From a checkpoint of a small mixture-of-experts model trained on Wikipedia.
Experts: 160 experts in each of 9 layers, 32 GELU neurons an expert, a sigmoid router.
Below are experts of layer 2 (counted from 0) of a mixture-of-experts language model. Rows are named router (the router's row for the expert), up (a neuron's input weights, with its number), down (a neuron's output weights, with its number) and show model dimensions 0-223. Each number is 200 + 30 x the weight over its row's rms, rounded and kept within 0 to 999.
After each expert's rows: "comes after" lists some tokens at least twice as common just before its tokens as in all text. This comes from a sample of Wikipedia text that the model never trained on. Tokens count by the router's weight.

# expert 113
router,191,239,219,221,203,203,191,248,195,184,212,173,247,163,202,194,199,199,231,154,205,191,280,185,164,181,214,197,251,202,206,166,227,239,249,192,183,146,206,250,205,209,187,271,231,174,233,198,197,195,207,212,180,223,207,223,141,192,188,215,182,187,167,203,189,145,213,269,214,201,235,201,211,257,188,135,237,211,164,198,189,201,209,202,185,179,229,141,226,251,208,199,206,209,233,157,201,203,160,144,179,257,216,214,220,183,184,207,127,184,164,197,199,213,185,195,195,206,190,194,207,201,168,191,189,246,250,177,181,152,131,216,225,162,198,204,178,245,202,254,181,193,199,184,164,231,171,235,156,172,233,245,248,243,220,166,223,211,166,232,215,208,233,218,209,180,188,202,208,155,193,209,186,207,138,215,175,188,180,239,210,144,230,203,196,202,155,215,164,190,212,207,234,257,242,180,199,187,198,255,210,222,165,212,152,182,109,229,195,199,251,177,151,206,206,226,209,177,194,147,246,208,248,259
up0,217,173,223,208,234,179,118,197,197,228,222,225,163,206,216,185,188,164,262,185,178,229,202,159,253,171,172,204,156,181,227,252,237,193,252,163,226,212,185,181,196,196,173,188,216,173,191,249,203,198,211,205,168,216,206,169,201,232,217,220,157,186,161,174,203,164,163,209,257,152,235,216,216,187,168,214,175,181,240,221,239,201,228,173,109,192,177,158,193,243,201,185,193,213,170,207,228,216,170,221,203,203,201,193,244,165,208,222,140,192,232,285,203,211,204,235,212,217,220,211,151,193,173,182,234,165,179,191,138,197,173,270,197,164,191,175,172,246,169,158,210,170,186,212,201,243,200,225,160,185,218,166,228,191,200,230,236,208,186,245,226,227,207,184,172,175,254,187,245,241,210,223,200,191,149,228,204,141,160,125,220,236,242,189,173,157,203,240,168,266,194,210,214,170,199,190,215,147,202,215,249,191,240,242,150,177,193,193,233,236,231,238,188,211,220,186,209,169,232,202,158,173,210,191
down0,219,239,241,240,162,189,144,169,143,178,186,169,222,176,145,180,214,279,195,207,173,199,165,199,199,194,197,214,172,200,167,204,213,180,201,269,208,223,220,159,211,193,290,166,196,176,250,204,197,225,185,162,203,182,168,210,168,125,205,201,175,165,226,168,194,213,205,211,208,198,229,210,215,163,228,227,183,153,213,171,171,184,210,239,189,164,186,187,194,194,166,229,209,211,185,204,173,191,183,216,153,235,195,249,213,231,212,194,228,184,222,246,240,223,241,164,248,168,185,178,259,235,207,203,175,207,236,184,236,164,240,211,178,177,269,233,161,221,133,194,226,234,221,181,149,196,219,194,189,192,215,210,177,194,170,257,181,196,153,222,235,186,242,242,189,224,189,191,114,197,154,195,227,166,212,220,203,233,211,270,219,156,208,211,213,219,197,188,200,189,207,219,184,269,193,167,179,231,265,173,165,148,191,177,224,159,189,166,207,185,226,223,197,226,194,205,193,115,207,227,204,221,221,243
comes after: " |", "|", ":", " on", ";", "N"

# expert 60
router,157,221,170,189,177,177,267,270,258,160,196,160,262,179,202,228,180,178,214,184,214,193,204,220,214,155,249,184,243,186,214,164,190,243,149,194,158,209,210,191,193,184,186,166,193,159,168,186,221,184,213,225,179,259,180,253,142,202,187,254,170,126,182,186,211,172,238,238,218,226,188,207,186,226,177,208,264,207,175,172,246,181,166,233,204,144,246,216,163,239,209,181,186,173,182,105,242,210,185,192,167,193,227,167,215,200,196,226,170,135,239,222,162,214,175,192,182,226,178,195,161,214,221,203,239,174,203,216,222,228,187,191,261,197,215,233,178,225,181,230,196,237,116,191,253,196,201,180,238,178,224,195,169,215,214,176,184,181,213,221,157,197,276,216,205,235,174,210,213,164,213,250,177,242,187,197,183,173,212,175,207,228,233,173,190,173,175,201,231,136,228,224,177,237,203,207,220,205,196,173,213,196,217,254,199,222,178,190,181,221,279,182,195,218,162,224,213,229,188,174,204,209,221,217
up1,228,172,136,237,181,197,167,200,211,237,153,195,181,174,200,174,174,166,173,185,193,219,181,196,182,215,178,173,190,214,246,179,186,188,185,207,167,221,215,230,237,165,167,147,218,198,195,177,186,184,176,182,185,198,232,215,266,175,235,256,209,158,201,190,199,200,232,230,203,224,206,241,209,207,194,191,200,218,204,294,234,199,183,175,202,215,204,209,151,189,265,251,239,192,180,182,180,206,234,214,211,124,181,223,114,165,197,187,214,169,241,241,198,180,219,186,179,216,200,235,211,199,211,166,204,168,190,237,194,152,204,218,233,180,209,182,165,289,199,167,187,206,164,241,178,198,220,167,218,127,189,200,176,205,233,193,212,210,182,214,227,189,200,166,194,231,253,210,229,242,255,188,214,194,177,198,201,144,262,192,238,226,208,182,223,198,218,169,238,183,254,111,234,162,221,218,204,188,185,175,211,162,179,205,187,204,215,118,218,193,197,230,208,269,220,263,217,259,170,189,185,262,227,191
down1,210,122,201,217,218,271,240,205,170,256,223,250,230,236,189,171,223,168,195,224,196,199,204,201,227,207,168,194,162,223,247,228,193,189,229,186,164,184,171,166,165,222,192,205,168,253,198,173,174,182,225,236,219,158,205,191,220,224,282,213,162,196,200,207,219,250,230,220,199,163,203,197,155,187,172,204,210,211,186,166,182,193,181,201,180,196,164,214,245,193,215,235,205,212,182,214,145,149,202,237,153,187,170,260,244,199,225,209,176,200,162,202,203,184,252,142,200,193,185,186,228,155,192,217,221,164,153,214,178,157,255,165,169,250,189,184,198,220,200,149,216,174,246,200,120,210,238,155,215,216,164,210,213,231,197,177,239,255,123,178,267,214,214,146,200,184,202,225,169,236,183,204,210,221,225,203,200,210,206,193,223,168,193,201,215,209,155,197,211,230,153,194,229,189,233,212,200,218,171,246,238,190,171,137,199,168,153,212,223,221,169,143,212,251,152,195,258,163,247,194,201,208,177,204
comes after: ".", ",", " where", " that", " when", " but"

# expert 77
router,187,241,193,179,182,207,176,218,255,121,178,165,215,207,186,198,183,190,242,187,145,195,210,265,202,230,249,260,253,253,227,181,231,257,221,207,132,196,175,224,205,183,189,178,242,178,148,239,204,168,218,246,213,244,175,200,164,213,170,233,215,186,149,212,195,127,161,226,222,245,181,158,202,221,186,227,260,181,198,201,164,193,182,208,208,197,206,197,215,163,205,243,187,189,254,148,206,167,205,154,211,168,215,215,213,181,229,200,191,184,178,170,193,195,164,135,124,206,194,185,242,190,190,178,190,190,214,197,153,176,159,188,268,221,187,163,177,230,205,189,155,219,195,191,204,189,189,201,187,193,250,204,207,202,241,195,227,193,209,216,196,202,175,152,197,191,191,149,205,183,170,228,217,268,178,213,203,176,222,199,187,191,221,214,192,173,183,229,220,185,191,254,255,265,224,203,248,161,182,207,181,223,138,212,183,134,102,219,208,209,204,213,214,237,169,181,191,232,197,164,189,218,239,217
up0,205,179,202,184,158,165,184,192,170,194,188,171,191,197,135,201,239,207,214,192,230,214,252,190,236,215,220,155,213,189,160,233,207,227,214,120,220,270,230,200,220,189,167,183,171,217,179,178,193,177,160,199,150,194,234,205,214,260,225,225,181,128,214,169,212,211,180,237,228,234,190,225,173,178,200,227,232,210,181,215,186,205,194,234,205,168,210,209,200,197,217,166,227,169,128,129,178,194,136,180,198,171,174,185,185,224,232,226,180,157,211,212,194,179,198,181,195,183,163,235,261,233,236,210,200,243,196,200,225,201,148,207,224,175,170,173,202,211,185,228,158,174,261,221,273,174,193,165,245,146,152,238,177,189,226,150,223,193,201,207,197,212,220,300,196,154,144,202,186,203,187,234,234,224,157,231,179,213,213,164,201,244,181,261,244,214,193,198,200,192,239,157,204,205,242,200,182,270,209,187,195,181,261,201,159,205,209,181,190,180,223,164,174,255,202,247,176,197,225,182,224,190,231,228
down0,172,225,208,257,229,194,187,215,191,194,153,173,245,170,166,217,213,233,204,186,206,245,209,254,216,244,174,233,193,146,216,140,182,212,202,181,236,189,202,190,175,221,243,211,214,164,166,208,233,198,200,189,139,191,195,195,195,163,216,232,214,191,215,184,213,189,261,158,210,228,202,180,187,202,196,214,166,163,261,177,186,281,195,196,232,189,193,210,200,232,244,166,172,217,129,192,235,206,187,163,177,178,231,198,214,193,179,185,209,240,215,186,199,200,231,179,225,182,183,266,236,208,194,182,162,173,235,234,212,145,245,186,147,206,219,235,181,251,150,208,222,250,186,159,197,159,181,235,159,175,176,161,164,227,163,158,253,179,253,198,207,175,164,198,175,231,213,242,165,215,192,231,231,108,180,163,203,168,184,212,158,292,239,212,176,189,180,239,160,181,229,244,222,185,190,218,186,165,255,200,205,182,216,167,231,249,209,184,255,161,205,221,205,201,214,206,167,225,188,219,166,157,207,189
comes after: "\n", "S", " U", "|", " No", " St"

# expert 159
router,173,190,214,188,154,154,232,265,175,159,189,161,194,169,224,204,154,218,220,203,193,186,204,207,205,163,224,237,151,185,194,127,177,236,219,178,113,155,166,222,190,215,131,171,219,159,201,186,189,245,172,194,167,255,251,207,208,205,202,216,182,197,192,172,200,120,198,202,215,255,205,202,164,263,165,209,233,250,168,135,168,177,153,245,178,188,225,188,194,189,230,226,235,181,190,166,203,171,220,183,195,178,161,167,186,198,201,263,194,186,213,176,177,213,208,227,172,242,175,196,198,175,147,153,176,200,194,177,183,197,187,198,224,201,228,201,230,167,194,214,234,200,209,163,180,198,203,195,198,159,245,173,196,210,198,178,213,216,240,198,196,202,254,234,206,218,172,205,224,192,198,239,196,279,187,198,188,168,202,216,198,158,222,236,208,199,212,227,248,171,189,245,170,248,224,197,218,221,222,190,219,186,188,201,205,180,152,202,113,229,268,225,160,261,230,187,227,266,167,182,202,271,190,194
up0,206,171,214,205,217,210,245,170,180,152,183,178,214,187,216,186,196,157,206,187,199,238,181,191,164,144,179,169,192,228,187,239,198,208,177,244,183,198,223,182,225,193,144,229,163,176,175,175,206,226,241,222,147,192,177,220,249,199,215,200,218,236,191,228,154,189,260,184,232,172,198,192,171,184,242,215,206,243,201,247,241,221,176,141,236,224,220,203,206,152,226,275,191,204,197,228,227,215,296,182,191,220,165,193,214,184,139,268,213,203,147,140,153,181,140,208,218,222,220,211,202,229,131,200,231,177,145,224,240,207,190,150,203,193,169,181,192,192,203,141,194,200,213,193,240,206,196,144,213,199,256,217,151,210,186,239,203,222,236,167,199,227,197,196,207,194,213,216,172,187,219,213,193,213,194,188,169,169,283,177,183,129,176,150,215,146,202,251,202,183,217,189,196,226,213,194,224,240,152,264,201,168,212,217,221,156,198,212,206,206,218,192,222,229,182,178,186,202,203,158,196,285,172,204
down0,138,193,210,207,177,147,259,212,130,196,157,172,210,182,159,196,239,228,203,214,240,171,161,172,197,203,219,230,155,191,194,190,185,215,227,162,190,205,187,221,266,130,166,193,217,163,250,239,213,182,222,219,188,207,233,184,198,189,189,226,251,180,195,220,197,177,169,250,225,219,207,231,153,202,261,136,206,232,184,136,216,171,214,176,238,210,195,211,206,225,227,183,218,213,154,234,167,195,164,223,261,207,189,177,158,182,210,208,211,224,177,218,198,185,233,200,244,247,254,255,163,189,158,176,147,224,209,216,186,205,228,182,145,183,195,204,164,198,234,136,223,145,211,186,214,168,175,141,186,188,170,179,227,143,204,183,167,208,213,176,227,153,236,211,252,211,182,192,230,215,177,131,209,177,250,207,183,242,214,191,243,240,184,197,202,191,261,242,204,186,194,180,169,211,236,225,251,181,170,170,219,254,223,221,178,177,203,206,219,145,213,210,213,226,206,201,183,214,246,188,247,249,193,212
comes after: " |", ",", ":", "-", " by", "|"

# expert 46
router,152,234,165,207,177,184,202,181,229,158,210,136,214,239,241,191,187,165,218,167,208,179,238,193,162,258,234,206,237,213,275,188,242,201,244,184,194,169,176,199,222,195,205,239,212,185,228,213,250,202,216,172,187,229,237,182,160,204,206,209,194,202,238,198,211,203,182,221,209,187,247,215,223,250,133,190,233,210,204,161,194,253,177,184,191,209,246,179,170,274,190,228,189,170,154,190,250,209,202,201,168,235,236,226,203,132,213,245,188,179,229,200,187,175,212,209,155,226,154,141,163,195,156,152,183,158,223,209,170,221,136,185,217,184,197,186,168,211,172,228,153,177,168,228,173,195,203,205,159,198,240,231,217,231,205,189,171,165,172,171,170,180,207,174,234,231,195,147,241,210,219,210,194,215,198,208,183,146,233,185,210,175,226,209,244,160,188,258,166,220,259,184,206,209,214,224,223,192,216,209,199,230,136,185,181,204,197,177,226,179,214,188,111,162,162,209,252,221,244,136,154,210,238,173
up0,188,187,186,196,153,166,203,220,197,212,150,208,156,230,223,227,169,164,241,209,210,204,153,169,263,201,184,174,227,214,248,245,197,239,142,207,207,212,233,192,169,176,189,256,178,211,180,133,192,261,125,177,189,225,216,154,206,206,222,221,208,189,224,161,210,278,186,191,185,165,243,213,202,152,195,180,179,205,204,185,174,190,123,233,219,184,199,176,179,218,223,209,183,183,184,205,219,146,154,209,165,233,202,167,194,213,183,214,215,203,188,255,204,214,238,243,205,186,212,223,209,175,191,247,179,227,226,262,246,208,188,249,245,171,183,182,172,227,192,218,179,179,174,150,260,247,191,184,206,171,173,159,187,173,226,224,203,149,211,174,169,193,229,188,240,133,195,225,236,193,204,168,178,202,273,223,187,151,187,153,233,195,210,241,227,240,261,210,219,243,231,139,188,222,224,177,182,231,208,230,242,216,173,236,171,212,196,234,227,164,158,238,200,185,198,194,165,157,188,166,225,186,233,211
down0,137,188,142,188,210,227,223,171,207,231,248,222,204,194,210,179,133,190,217,204,202,232,237,181,233,210,205,229,166,124,175,196,157,187,241,234,165,204,185,187,184,255,247,218,240,234,168,201,191,178,186,230,215,182,213,247,207,189,206,206,223,234,212,217,186,153,185,156,218,218,206,206,190,242,181,221,224,192,242,194,202,211,197,132,173,176,218,157,170,166,101,228,225,159,177,248,230,217,191,213,206,174,226,218,195,223,145,215,208,223,223,261,179,236,202,193,180,143,140,198,201,233,212,220,259,184,223,170,221,206,210,218,205,183,269,208,159,218,203,225,187,108,141,186,188,196,212,197,190,190,161,216,247,211,250,168,209,222,198,193,193,188,223,225,172,164,206,173,199,244,196,187,254,189,213,217,172,222,230,182,189,228,187,242,235,212,164,176,180,227,207,246,156,186,244,230,205,208,199,169,223,210,233,153,239,151,171,161,166,187,214,198,178,156,140,208,237,222,196,220,231,183,160,152
comes after: " |", "|", ":", ";", "N", " MPC"

# expert 153
router,184,247,177,169,104,208,182,237,219,207,218,186,184,204,234,192,191,189,217,215,260,182,266,208,188,187,209,199,252,170,223,141,240,217,245,231,166,194,132,245,158,223,153,229,171,168,182,229,194,212,220,213,156,267,172,231,155,154,143,226,155,168,175,202,192,198,235,223,195,214,195,181,203,208,172,201,207,212,198,169,225,228,194,225,184,192,194,184,212,224,236,240,208,189,212,121,211,152,222,172,118,194,232,179,168,198,208,223,142,134,192,248,218,244,231,177,186,203,208,185,160,200,201,185,232,178,199,148,167,201,192,188,232,196,216,173,159,215,192,197,216,213,160,161,242,196,183,223,229,163,187,205,191,216,197,202,223,211,214,210,177,183,240,210,248,152,194,188,216,199,215,222,190,241,154,234,174,180,174,192,186,199,203,230,225,228,180,225,223,156,186,237,194,247,185,118,212,189,197,240,225,193,176,269,217,178,153,251,177,234,201,207,163,184,142,244,251,217,198,168,214,204,197,221
up0,193,219,176,266,199,237,187,173,215,243,167,260,269,195,252,174,151,191,186,162,231,186,203,171,169,185,200,207,203,170,198,166,272,149,235,208,199,168,169,180,224,226,181,208,194,140,211,213,231,228,262,194,198,201,224,183,165,175,210,182,204,209,208,212,187,233,193,203,194,194,223,223,169,183,205,226,169,171,220,243,244,175,149,219,194,196,169,162,177,171,262,205,228,177,222,229,180,213,172,210,157,238,222,225,138,182,194,217,141,190,237,196,245,221,214,218,199,165,220,192,184,220,206,185,220,148,244,169,169,188,156,152,171,270,236,186,203,220,190,141,240,159,244,213,234,254,166,205,225,193,187,175,230,260,213,174,187,192,191,226,158,213,218,185,229,161,224,169,198,238,159,223,211,217,171,224,148,227,207,253,250,225,203,207,172,250,208,222,196,221,192,228,183,230,158,227,179,181,189,260,186,184,161,226,210,137,200,166,233,181,194,231,154,228,154,168,251,223,227,196,195,168,235,203
down0,162,216,191,181,169,228,167,171,214,202,226,189,154,151,246,210,169,164,155,201,221,175,203,178,206,212,208,193,225,159,227,215,256,201,190,239,217,230,150,228,176,191,162,178,276,202,213,167,245,174,244,148,191,246,213,177,232,176,167,243,190,183,201,181,188,222,183,142,206,216,150,244,188,236,200,204,254,164,227,170,185,166,153,219,228,186,236,212,187,165,229,218,226,235,173,204,186,190,178,190,177,231,229,196,236,173,148,199,206,199,218,214,201,245,233,196,240,226,173,256,192,196,190,243,190,168,193,161,212,210,215,198,202,192,193,208,146,217,214,201,223,151,256,264,236,204,175,198,201,213,220,204,242,252,258,181,136,204,213,235,207,192,163,228,265,193,214,210,199,177,167,161,217,154,179,239,220,233,146,223,222,237,157,199,188,191,156,169,244,209,166,174,177,184,214,202,225,143,254,248,177,229,195,221,210,200,171,171,154,229,125,187,190,198,150,184,216,209,222,176,198,151,256,230
comes after: ".", ",", " more", " years", " age", " /"

# expert 21
router,159,162,167,224,195,213,201,284,203,168,139,158,201,266,205,191,179,173,269,210,178,172,266,195,190,218,230,241,195,221,250,229,247,208,245,199,179,211,194,202,175,189,201,234,183,178,150,207,212,235,226,223,206,203,169,206,162,209,160,201,149,181,176,188,205,207,225,227,221,186,229,174,189,200,129,190,204,211,163,172,203,231,192,234,148,192,306,246,217,212,238,228,172,181,174,130,190,182,214,218,178,212,251,225,181,168,207,219,190,221,200,159,156,181,179,184,209,231,171,188,181,152,198,182,161,214,209,169,220,221,178,164,191,159,201,205,189,214,220,210,183,196,205,184,188,221,193,223,229,181,238,207,193,217,158,170,151,117,224,173,190,210,236,196,223,209,183,170,302,187,194,217,170,200,232,215,223,212,175,190,234,187,273,235,165,185,182,254,168,214,238,160,236,190,232,180,217,238,190,213,208,233,139,201,169,161,169,176,184,188,222,200,209,167,231,227,210,217,180,133,198,219,208,216
up0,192,193,188,174,198,207,188,210,190,156,134,205,200,208,184,229,216,185,177,147,189,228,161,214,191,216,246,272,173,155,239,216,177,257,177,198,185,153,174,181,231,223,207,196,172,131,224,178,227,260,234,167,179,207,183,194,200,205,172,190,122,184,194,160,257,221,247,160,234,257,201,256,175,149,201,241,240,196,189,182,253,230,193,139,222,192,242,227,227,231,176,176,202,195,196,191,235,192,247,248,217,197,193,187,153,185,192,202,197,223,229,209,171,201,184,215,224,195,183,198,205,260,218,190,207,163,227,230,190,178,183,229,184,207,162,226,180,268,199,198,153,217,263,181,207,237,210,182,180,151,222,129,152,178,168,203,133,161,230,240,199,217,218,213,244,206,178,216,202,191,221,285,237,135,170,213,183,195,207,207,187,236,182,194,167,173,223,239,173,229,160,132,151,210,206,227,206,185,226,182,237,188,171,235,192,208,177,164,220,194,219,179,174,202,208,185,202,213,217,251,232,216,189,192
down0,168,182,239,246,228,173,223,208,169,200,210,162,201,184,249,128,196,213,185,251,196,188,217,168,177,214,199,208,190,177,221,231,222,204,186,165,218,215,241,85,221,196,225,202,182,210,225,199,222,198,193,241,212,218,177,217,200,212,176,174,212,193,227,176,206,215,186,239,213,185,225,178,213,204,213,148,184,148,295,209,174,174,176,180,195,199,176,176,144,145,170,147,154,125,220,145,212,197,238,229,185,272,233,177,167,216,197,146,201,204,157,154,216,193,241,190,234,136,254,189,202,153,172,185,226,255,201,244,218,195,274,212,208,150,212,182,224,210,221,188,209,185,226,153,195,214,223,172,209,177,189,218,221,215,181,182,217,227,236,219,226,232,199,198,179,202,227,193,206,165,207,221,193,194,180,203,266,192,216,216,208,163,198,223,197,216,193,160,249,186,193,236,225,235,207,253,212,195,195,199,192,241,201,188,166,211,231,203,165,190,234,214,212,152,256,210,161,158,185,196,195,157,106,168
comes after: "\n", " |", " (", ";", " \"", "&"

# expert 132
router,177,175,169,191,192,165,236,264,224,156,234,157,259,172,202,193,186,164,222,163,189,163,232,198,141,144,230,196,191,244,202,171,201,235,238,200,215,223,151,204,189,213,206,229,205,155,212,219,221,206,197,210,179,184,206,229,138,207,221,210,189,195,147,241,194,181,196,214,228,271,238,211,192,246,205,169,204,201,168,194,232,227,170,199,235,196,199,206,218,220,232,216,226,151,216,196,213,230,182,170,191,186,269,224,183,200,202,213,162,175,194,197,175,228,240,192,154,210,149,228,204,162,198,168,225,181,200,159,178,220,205,207,182,167,199,182,191,210,211,159,263,186,181,147,189,235,195,253,185,167,228,185,162,196,240,148,191,165,226,220,145,168,208,191,180,194,179,195,244,220,163,205,217,259,208,176,189,165,176,183,287,206,286,199,210,197,196,256,216,154,220,210,227,258,212,182,218,220,179,227,190,220,168,259,150,178,159,228,179,185,227,160,148,232,218,243,213,258,207,210,261,235,209,244
up1,211,179,216,222,213,261,154,229,172,195,218,195,199,207,198,149,214,188,144,156,160,187,228,222,221,196,225,180,195,212,170,232,214,216,239,197,190,240,192,193,187,245,190,198,177,168,199,206,207,195,175,217,104,171,239,221,214,238,179,214,191,219,205,148,181,188,220,205,205,176,199,186,222,188,187,149,212,187,219,204,231,206,159,239,218,213,222,204,203,211,215,215,211,186,204,216,212,189,183,201,212,236,195,196,173,211,179,233,225,256,183,216,205,191,200,159,236,206,188,205,234,152,149,202,183,186,123,175,143,169,189,260,207,185,143,154,233,209,209,158,213,193,241,125,204,257,166,172,196,237,213,180,228,205,209,247,186,168,197,205,164,190,173,184,215,202,205,246,175,164,165,198,256,273,219,151,270,207,214,186,187,191,259,174,175,236,222,197,168,261,253,203,215,158,243,190,182,261,243,220,190,257,122,183,203,155,197,173,249,218,182,158,159,241,215,156,199,193,168,166,201,251,169,228
down1,224,215,261,234,250,217,146,208,178,211,246,247,203,280,209,136,216,170,188,187,166,233,222,193,200,189,209,190,190,249,177,194,228,187,173,238,202,224,174,117,196,178,163,182,220,208,247,143,207,210,194,230,164,218,190,224,268,225,202,246,221,242,201,207,192,217,191,194,161,192,165,207,251,247,199,215,196,170,237,172,225,165,177,177,223,169,218,231,210,162,236,160,234,204,178,198,191,186,132,213,267,161,206,227,196,188,188,276,193,228,153,217,152,167,175,140,166,194,213,190,206,223,186,243,181,224,264,189,159,177,207,245,185,191,181,159,164,210,209,232,196,240,184,137,217,140,223,178,214,263,213,229,176,156,151,234,176,171,255,165,212,147,190,217,255,171,182,184,168,168,175,171,210,223,210,208,246,198,172,167,216,189,231,211,204,210,197,183,211,172,226,248,166,201,193,228,195,216,189,174,201,184,211,228,188,199,216,165,212,202,177,160,198,165,214,172,168,215,183,208,195,246,222,217
comes after: " (", " \"", "-", " was", " he", " He"

# expert 55
router,189,166,205,153,170,182,181,241,255,191,216,237,237,192,203,233,157,148,209,169,224,172,220,203,187,160,214,196,218,192,277,175,172,258,212,223,171,187,176,231,264,194,177,187,214,190,172,249,243,208,247,182,196,203,220,203,147,156,143,187,210,190,198,216,190,199,189,256,204,250,230,191,196,233,185,165,220,262,165,169,229,175,213,237,197,160,209,223,230,218,201,202,216,159,269,210,245,171,179,198,194,240,235,161,183,157,208,221,191,184,214,212,218,175,140,153,181,250,207,200,203,177,190,168,146,178,256,165,201,184,154,233,208,212,165,203,223,220,150,188,217,214,158,193,221,223,190,168,178,124,197,202,157,228,237,193,199,158,245,211,195,217,220,211,189,206,201,174,210,169,201,221,191,205,233,200,163,166,222,182,215,218,225,203,207,240,207,160,201,211,199,173,186,199,195,186,238,188,220,227,215,211,109,285,175,182,141,251,224,179,197,168,146,220,138,235,198,262,205,176,218,216,232,203
up0,211,214,212,190,195,223,182,206,205,209,175,184,227,209,174,211,145,192,200,185,114,215,223,199,197,165,192,234,243,205,298,160,150,239,170,209,178,186,190,233,248,157,180,231,226,192,238,219,195,169,218,252,187,146,241,175,201,211,152,167,250,205,205,194,211,186,164,192,152,219,201,195,225,217,245,183,221,262,220,162,177,191,177,203,202,152,189,208,194,203,234,251,176,136,254,250,199,178,232,152,212,245,190,240,202,145,178,156,229,189,157,235,210,185,143,194,169,221,205,260,224,204,213,179,187,158,210,200,191,204,195,237,242,218,208,189,201,187,175,179,203,240,165,185,175,211,155,190,265,159,219,217,151,174,234,243,262,204,252,201,180,139,204,247,184,227,186,203,207,191,176,218,218,211,182,212,207,215,252,168,208,205,219,184,165,237,227,172,157,204,197,163,192,230,166,198,197,139,221,205,161,230,175,193,198,170,229,162,187,184,160,234,211,242,125,189,225,231,183,181,184,156,196,218
down0,167,217,207,194,237,193,187,194,219,225,166,162,207,176,220,244,207,202,177,205,207,219,211,242,225,255,235,191,167,226,207,191,189,202,231,190,173,180,217,264,188,209,191,212,144,185,297,169,141,248,210,191,171,197,232,200,224,186,252,224,230,201,179,198,220,195,212,198,190,165,171,200,257,196,210,217,245,210,201,182,274,177,176,200,178,213,203,177,188,148,174,184,172,217,224,186,220,202,213,211,165,143,249,180,217,251,258,200,224,176,216,217,211,209,207,181,197,176,216,159,135,216,213,230,161,150,127,185,199,252,189,241,168,221,144,223,156,214,147,225,191,155,183,238,153,198,214,182,236,223,137,233,146,205,207,158,245,145,211,213,203,197,197,157,171,155,156,213,220,218,200,158,198,200,233,207,211,182,254,196,186,196,180,215,226,190,214,203,223,144,198,145,177,230,202,170,183,114,187,221,173,159,276,238,211,227,231,205,207,178,221,162,157,215,208,222,224,202,232,204,199,219,214,238
comes after: "\n", "-", " ", " (", "W", " Location"

# expert 101
router,175,213,139,156,152,167,160,214,236,205,179,243,180,208,258,254,208,189,242,154,241,187,224,238,177,191,223,199,219,202,230,218,190,229,189,186,201,250,201,225,176,218,217,184,166,168,164,225,255,188,198,245,201,265,181,195,163,177,133,217,151,211,221,192,211,151,169,254,203,186,205,196,226,200,172,185,232,226,196,204,192,198,186,231,211,242,207,180,186,245,239,210,219,186,201,189,195,174,147,173,204,183,241,196,115,196,191,207,119,180,179,217,224,250,231,197,190,214,210,174,175,204,224,204,214,162,220,171,178,185,189,263,243,226,216,187,200,171,179,181,186,193,144,176,241,241,175,212,235,181,257,183,218,218,194,219,224,214,164,252,155,155,234,196,204,224,124,196,247,175,213,212,227,197,138,166,236,189,199,105,220,174,217,172,215,171,202,265,222,163,240,231,232,211,198,173,217,212,175,216,230,187,190,169,175,153,188,168,176,225,225,212,183,225,223,188,192,223,223,156,182,256,200,212
up0,166,227,248,185,186,211,181,166,212,270,208,192,202,174,221,165,170,192,211,239,201,198,183,232,189,153,171,210,248,220,169,166,192,200,177,254,234,146,214,165,208,261,241,201,156,167,199,207,235,193,203,150,278,195,248,212,180,167,206,262,175,191,200,227,196,205,154,210,187,258,215,244,160,211,217,222,214,204,228,207,178,239,205,208,219,174,158,194,199,193,214,191,154,186,240,95,224,165,216,177,174,201,217,225,240,232,147,236,183,183,178,193,192,256,193,169,225,230,191,221,157,234,241,156,245,181,240,161,224,224,156,206,166,221,173,226,194,184,176,176,189,203,191,235,224,217,204,141,186,190,213,243,197,229,159,158,204,218,171,223,180,220,207,184,223,215,207,233,248,188,225,213,210,163,205,229,219,178,224,233,172,202,242,221,177,227,223,233,252,197,174,192,166,191,186,114,172,149,176,211,210,187,153,190,169,188,223,175,186,197,237,214,162,218,187,186,297,220,190,162,167,200,187,177
down0,191,181,193,185,205,228,210,161,185,200,235,190,170,151,209,253,219,242,237,222,171,197,155,241,194,146,147,203,198,190,199,194,187,184,207,146,226,217,238,195,196,197,225,211,174,193,212,222,253,186,192,215,201,174,211,183,170,213,202,180,173,169,223,175,216,197,181,150,183,211,168,115,221,182,218,163,240,211,177,186,240,185,188,194,251,240,196,119,180,98,220,205,223,200,189,187,197,207,208,180,184,231,200,244,165,196,146,166,171,205,202,250,231,265,166,159,246,263,199,231,217,198,173,195,192,188,240,124,208,150,188,279,189,200,287,179,230,207,192,173,196,206,186,165,211,189,224,213,182,224,231,189,163,211,201,238,260,228,217,186,196,203,189,210,225,202,185,162,183,206,202,227,223,195,220,232,169,195,256,215,232,164,190,179,257,155,243,182,189,227,203,239,233,180,194,216,233,228,223,159,198,189,153,200,220,202,199,168,213,150,192,285,155,224,169,246,179,209,226,227,216,206,213,174
comes after: ",", " one", " member", " along", " such", "),"